From a checkpoint of a small mixture-of-experts model trained on Wikipedia: a softmax router, a shared expert of 64 neurons.
Below are experts of layer 5 (counted from 0) of a mixture-of-experts language model. Rows are named router (the router's row for the expert), gate (a neuron's input weights, with its number), up (a neuron's input weights, with its number), down (a neuron's output weights, with its number) and show model dimensions 0-255. Each number is 128 + 24 x the weight over its row's rms, rounded and kept within 0 to 255. Numbers have three digits each.
Before each expert's rows: "comes before" lists some tokens at least twice as common just after its tokens as in all text. This comes from a sample of Wikipedia text that the model never trained on. Tokens count by the router's weight.

# expert 52
comes before: " the", " a", ":", " his", " \"", " an"
router:107132129106121153104144122130155161137109125102142099117143120095138134158140122116094142123139138112106136178163085078087133090149096118124129139117140091147092132137097107115122129132074172135079111121122193149121147150082119136146141093137111138165091090127113105100146133131152163101130145145116126097167148084167092129133120146113179101100129111124155116115160128169122117102166120131143097127177161144088163117137120094163166134093105119146134133127106126117155100127166160123122144122135140124079134139092143121099149134155129098117167104079130095150154128129094086127155164174148115139168112116108112116180123143111125119095147130156140153139125129144130109123114155105163117139154085097119117140086127132136121117083121117114152074138090128093091108102098143
gate0:130113144139094108148125087121102115137111142179143169094156144128162144124092118173139147076131120091130103104172138122110102130144160159116127166067111129133095176166097139152132102127129108151125141121123110143156164099190098104139157149114146135130148114138160145140184112169110098159101168128157126133110133134121132100137124151099143135136145140142146162113113151142128123130113137125103136205109124184163124131135148096103139124095122153126155119170153137152111154128100119172121121160155136150134125172158147132110086104152126149101142137173177129135090087123125161121090115124123165137150165146132126126148143136125113138143153122095150113091154122106088119163142150143146129152151182156137122171134179110095163113123105146145130120140127096113142158149128101
up0:171141130167106105157113130132120131106151086148127127085104111155094153102081120140145157127108123083161134138107159131129124129119160168132111149124110141153115112094149159084133130107106108146127150147135102125115181143073123079075131142117170106123167127119154100167161113134084111122119130142160115095096097183152120147147159104104116121152136102115113129147146107128112085122145119126097094154095127156159153124085124121125063106119150143152137098146141128112131140140075109116119121138166103112151110149158106072143168099136156092132133110158111155104079157124143129143141096091098104088088147159139159130143127118120117142164126098124137140125147143098186142116160127155131082126121128170092138148123161172102143153149149135150126122105149128115132130144118129
down0:174162097082121122129074118145106108133155140121137154134119145131150113081115137129099134109137135130159171169098106122107111104127101147116142127163175185109188100105144164124121116077105133137140151108154144116142131127144121122140124115150105148067111141128161102152126100082134149148132135082115132158171117121147133151099181129117124133087093149120131155098138156122138126131112155134171113120141081098131086106133101121125101144132157095163153119086114136160149100134151123094111128108170139074115129094101111127162104124120104102171135124105142102111098128170144138154116079119126124112132164134165124161116141134112137154126092129181138120115155101109136170182134104120147153136133125115090128130115142100112131164115151134080140158086151136100167106123110108
gate1:130140102174093177105131125128093124111116144173153130122156134122123120142164117144133145148138128131149145103146122147112157138116134106108145127077129092154098144120144134151094108154135140117132116103126152134121115121176094136146057094095118128135138161115091107163111119161141135170135157129186130113120117135097146136079142133138152106149167175154121135153138107124139110124107134103161141145165146130140184142142075118139111115126099122109177120079131120180107102108174123131119124151164128085136143122105158141120107150159116070149125127143110093148089168105110113183148126133128123108138131099127163106100104132093124093104141084107121093122114150115124102124122170071151101145101170128136144166133079153139092128112100164147149118174137135127142104135123091
up1:108149122124181151135154121119117136091153125132192121100106116115086135171156146106147140100183088123142132129123118160119121115155120160172140157142152125073123118114124112120144124148134101099119148137157138142183129141123110098137118102147116127183143135119157148145084076124106124133143127147130116081132119129113130088041115137171147144122124116125113125138148120128144149116104160118111115089123109145112153111105120151108128180152144124110136133128123114176162111143152143128075129151140101105167124170142151123159107134126122080166152119130120147128130104031152130147151105156147123148112184104146081109137129133137083135128168129158152140132166130116127185146136158105118139152151117130142087125139122133120131137139165152171111166125146134137126127156098109
down1:133125113097126154123161119114079138141122119157095114170150099097178141115109102111133106111166129126135114165119125187160142128127109093174144158110148142112128121121149147107111112131145089153188137137103131114112158156102153145176119153080200145095156146144076111111118113105120122168152096124099114144160134149149162104149106149104093123095123110155126138160144163169155076152151144150121117121153138120114130103131146151149114099126148132145097100125131136136119153130142119134148132128111137132111147124097074122153145151140122171154096071116137128160134117102160121108121097124125097127066100163125117160116150118095159132121109092153168114115140113130107127148175127149115141115105137096149187158147112164127146106159082163105152096142134144123098125134150113
gate2:076157116129084140147112118110107129108139162164117113125115119090114121134114108141185129140110155168140111140121109130112131107168126106111116125105192130155134123155131141128124146147111172159144118141144136103114135155111108097120122147104134122151142149142158105160146149150127117100134141127108141125141138139152114096128156160116163126127139134105092177121148095113109105146125142127150143154100141143124172127130139145142085115126081126186126119136109127153141136129127167163145118142195115141136170157119059112126099152122144136110152110136112062123096120138095111143161122107103125121112124116200077109124142170125238116115164139113112096126125135122169099136140122088141067164147145125096150128137135181136120155134128107121144171155117123103142134134134108
up2:124185134125125126122059144093121113078162148127145124186125142127102134096133129078140106140138109152129125104098127089134158135139134125091161145090120152121111134165162125138126106155145135113179098106152125132126142124148139110126147124142116107129129120145163089146121101127147133116118133175172134149121121135140092127153098127114121110136074130117099084127120132119125142152159124132113119079138158120139104161154124126117137173175113135166124067113112109116094139088151143115128153119075131147162143115136090146137127127131136176106136081131142107137153109140114145081166138138117130126129100118124070168156104117125138107078088153119142139127156150143124121153137154118139179134079111112159143127103165110156078131123092088166104131131098152054097116112144141
down2:127139133094125119101119104082152136099122151158135134155105173151156119120146108154125161106158148138144138090163142113157142126123135129094112137124069110139126145154155095156156091137131180129081142085130116143113121117138125153154100123117120152123140108122177094128145066112098132113120125121166105089130149136140117108126115072170128120107103118107086138120138147150132173100162130123073141105135155127153076109103131141144177160151110157120107130135157184107114141125138116133136111122119134117129135132168134149102170167110152099138128141085132151101101165119133117150165095116101125148172163115116135132131125142157138110140128151164129149165121152126145139093065129127154164088123102167160139138076125137108093115140141145116157160138109151124112126117209136
gate3:106149137138094124138140182087132102121076147101148115126149133118109106158123094106072148141160113099134124137179126098109087157146140137129125138152109141101131112151110145154089128124109123138138185131085131132138107133122084134108107133163141119117141130195174105097115144098137138133127160129110126138143143112109141157127174141118140141084154161169080160150084129138127097179163151128128146150063129103121086154093135090137139139098138138093120113140133103130126139123142163141086115091152103151111174134106107129118083091167125110121162135103125119107114146110085147179133140130137136125119154154101107147127110094115096094175148137124128122093118143165073160111109132135135163141156124129106148100135154118136139170129163167144138140158121148162119108116142105
up3:125142131095141113084151109100149139120153126104077140102149113120111136175100113142114088088195126131145131138127111106146115146148145178132122124103098130129152127120095131139178094151139108108107121098154133125106089138125148177120166117130124113110149093129148137108134118152143142127119119105168108110128139141091135111164063127148103157108154188156128089121123098134074159124118102106105123129114145129156096113114154144171179182098121118123098119094147094139149127140128112135151102134128111158099141131138187150117127107126145122124091151108113111149120106114124138102154126149130100142156106107128075118139082157159117062110135126162132147177076168179147128081148139130125125177129106125129106136118143142101150131127121140166162148096123101131147119146097112
down3:180142159104133123102149139167131152097125149191093109121134135099128099150151121127147186128107118156101142149132100146164130149135142184141120120157104120122153112106144152106172165085162112142107118081105164138140120116136149137142101196106142102120128139105125076146106157130126177141151142083134103133138109146133145115151111133153153133113162150120159077120128106176144140129185149113114175144124118130145120121113154170108149133109151067108136106141124150149106097147164131121144158128095174143114151139186098125103117150111150113122096117115161102137134118094119125146143134132116115149166145167131133123147161084133140087119085123142129120166104158143122155120124134177159110141148126118132150140112116093114158110114153156122144145146155162112172094127151101
gate4:168115138129108131122111122085131156100161083159108131117132138140125132093109158142098151143108124152124147188129160104136103089070127147140125087135120170153139098112112146096125087105130152130104143129115144125138119134125098150111128133133120112128114130125090120115189106130120107116098146111093130189119142100175133102130152126145102114125113109135111158120157122119121118155126147147094117143111085128126139086160169132146156133125152128117172134159148159174093150145112089125092104133138095158128120131133116114130117079105120129123110109136130092062096146143127114163148128133154105115105074111114184149145098129126100153079103166105213098125138157093127119076173138146135133116129120131114135173115128159126169085149115152130152134124154152166119154126149109
up4:152129149111126139114158114129082159115093149119097138145086123122159143089132087124087121126123135152142136079091144124114128127124133078134119134119137122119160134123190133143095127129128106115153156092109134080118097111084145147142101127092119126158101154127064113133118151076140171103126139076080131140132152122134155140122159115147147090116199138164148145108112163137108147118163187127157147181142145146081129153154158155133143124107096144104104095080150073123129149157118104166104111118149169131125125133119148158103150160135108104086121122130166133130125125132160116119130116141141073136121117111132122122136111114082125164130117098133140091124145101116117141130126133131135127107151147103154085141146130159117121090091092144150118103101130155165106089111095145
down4:163152123117097139153087092118117109128064162133102103138162151128125133118130154125119161149129140100092153167094124110088122124126140158115167126094107120139127114161120156163132135107123126139125138105116125166098122137137141166140185116121129113151115155127102069105103144119112141153135107114103121099111187153121132183147158135125090142133128119114104109093093160125149138095126121103141144150177143120169155110127117167168132114142159151115189110078138137135123169126133151094133133137118146119127102118166131135138125133105074133162111109109095144125101124134129111107167135115123137128088125114171133143177136080116166110106131107110137083125086133085158145094125142143163185151126127118133172120138166089174106121124103094176132155094101136149105120152141125
gate5:128113148107135109118140152144147142113110128126105175146150136139131122147087094147103101109120123102119165141108141110141116128137095135070122142124132109104178120123097130150130140135148131145126102162146136122115094131141113163143151113089102099066137120106112130113157108176139124142131150139130134120127076119164150184124119130111114107137109148114101095164109144106151153096119146111203116170105155123130128138102153105133133112114149157132119139101156147135116172146148152125167130104088156157090134116140115113138101137132101129126128123168192083168073122151086147137118138164119139110110135120094122176148177112095158148065144111179117105103142134142090126131107129150164117148156113084121157173142170125132102162081095144116106130097135166145107104124114135
up5:122068124144141133201159135066104166171117113097118154146156098186116113135120096107112099143132149115156148122117128137140130093122101119124119165115138096139103102144085114138115138136147126128120105111148119134117121157088111127132168126146095122101104152074125137098115091156135144149106123070132152121144118120116096099167132138141113145130146126134109140167158113126126131147124144114131108145078184145137111145111161118146078082108121137082117163156092115098126129121206142149179113101156139126141163120136134110104127120108084155063139106137115117135135122118119122127116163127141121123096093123135150184071130134170141118109096123148142099124100155121136131121127107136106117091134116122116115147121131169133131156107168125132107093178127137081162133137126098
down5:128094136143130126112116138140087107136124159128120184157132101109156111135112124110111104099124127115100169107158114115125109125117151110118140106135156143125147106171131141171122137140129133103124053126137110131125160108131137104154108117131097087141127107113155138133191117151152111147126088133132132172137124101135121153117134172096123140137132102159112112134115091131127105193153110150126103141135154128126103111174115114174131136099112098169167145122124111146194139117113120173152116108149165137098142099109104150129156119162133126130106145150167162135150089140126108149124141142118155164150148072124137149110138115139172150109102134126160111105095123152121095208123131087099158092122135059129136145122124130102120129092151129097178118097130064118143083142099126
gate6:112123147107089145166149167118134100111110115143150102131121116104138120149111143158146125116143137107127101131151117147157128102121133114163128145103155130110142171133156147078155155138157094091107138163074126144170178158150149089125058147102132114118107130135089118109131091162110111135173177108181097100118147149099149140165105090118140140132150135135149115143127142180144095147126099121115170187127125077148117115114156127123153116127134114132108119106133164124124099138153123117149143106107093129100168149116106133122112141142207122102160102130131160141125134130084108105120123105112112097128137132137114093130133086108137097205149091138118154093131120128103115155152148108113129106108148149124118109165170140129139152146126141159163126133143139141195123160128135
up6:129084095148118101124155099129165096146115097127089155134166134148106115089107117087080146106148115116149107120133112140159129174140105122110116109151107143123116119087109118141157160133136124141107143132150107120155115104099086163138092102113120097138103166103119154135122129149149121139128122115136121117106101125092153093121126123105132155118128183140112168100115093129191146113149152106096164133087140139098122128134127099131122143145129088109172160127154137103184141144117164098161127119140150141145090138146153140098165131127104165173084189114096122132164118087106079127133127095160155120105161136127156095121154149103154108110085125145088108140146139132133143148173133173129146158153092131149123158154120164101140141131112118129113144123210135100110104115120142
down6:125113171120098098100104145104109146157144131117137124108142149145101133116100111044125100078138120140096090124094094171136138149122128149114130157137110126100118119103141142126141175099152136122140110126168092155136126108131129076184093098120129132118170141108171104146119177160120165133152086094139097180107123143148112112117150106091110093141101155118129083144138113151121127137159129125126140092113121137115164118136102101055134149138109105128148131125125146130092135103106126128113101165140111119109103112104128145141143079129132140155105125132096098113170105137135107116152146128106122161129182106142110106119111202125141080118162091099130102108147109135141120135146132143113125122130100123141168139077128081145137160172157079131111110147154121128133161142145114
gate7:120092125123087094151138147111118131103134166121073174111157150098121135072092134141154106154145149130134122125124107099175167124056109111160099085126135093130137135096129122136158171097141174149076106130135152138118125147113180197114136098091136131150144127135072148132143141141137138122100144136133115169115142060114125118160172129121139130139114106150113109150155126114127155171139154122129107144163167174089129095106140140158136131132126137127107117091127147166162137139169099125160132137110123152151127087163101144129106134144112130162128155125143093128118109120112116172181133125135108157126131125110132110154128159077156138116108128095122129084114157092102125149133099085152151136125115125164133134117114126115127122124156112131143116169097110113178097125096128
up7:164129124128107123127149153091149120136071108105114173155120088118095093143121143117115160155141163142130115126166122150131117108114091135146083116123104139108097100138066116151135125154137140111095125116150128086123094115113129160146109128139125112104116092110146153043149109133164136143116124143133102145142118110127127115080123154130130113126127158152115131105122100140086170138131140100119095126131181117145086111130114088170154143108160137126137105081166087173141147160142145144143129109143148117135131117131142147137083131138143153089103169159131078142094132091111097152150129153151119101166145117114103118127110103114132092108134138158079130145101090134086144099063163111116154118137129155135110146147152118137153130138076143091133143076161080138145135119100122
down7:160094115124137134121092095131173170153141116139096144130094092119132126113120096125123115100121132111117152149119149134140094127144125138098147118165132140119133104138135134146168142080122106107140090188101144130121137140130085131147142117147100107176159115151126205145118090098163111121075164132170133124147175117124110174109120132133133150100115149129126140128110155143131099119139144124128116142119129127121132161231157100144127119156143134132125130153111096149131115142136090090175120106140134112145132139107107128138110111173201093118145117136113139126166090107137116161079161122145126158129127061144136147142164113100110180139135118138106174148147145137112103107158142114130113160085147094094110129144113143147147141126122162135109114093172110139159134132143096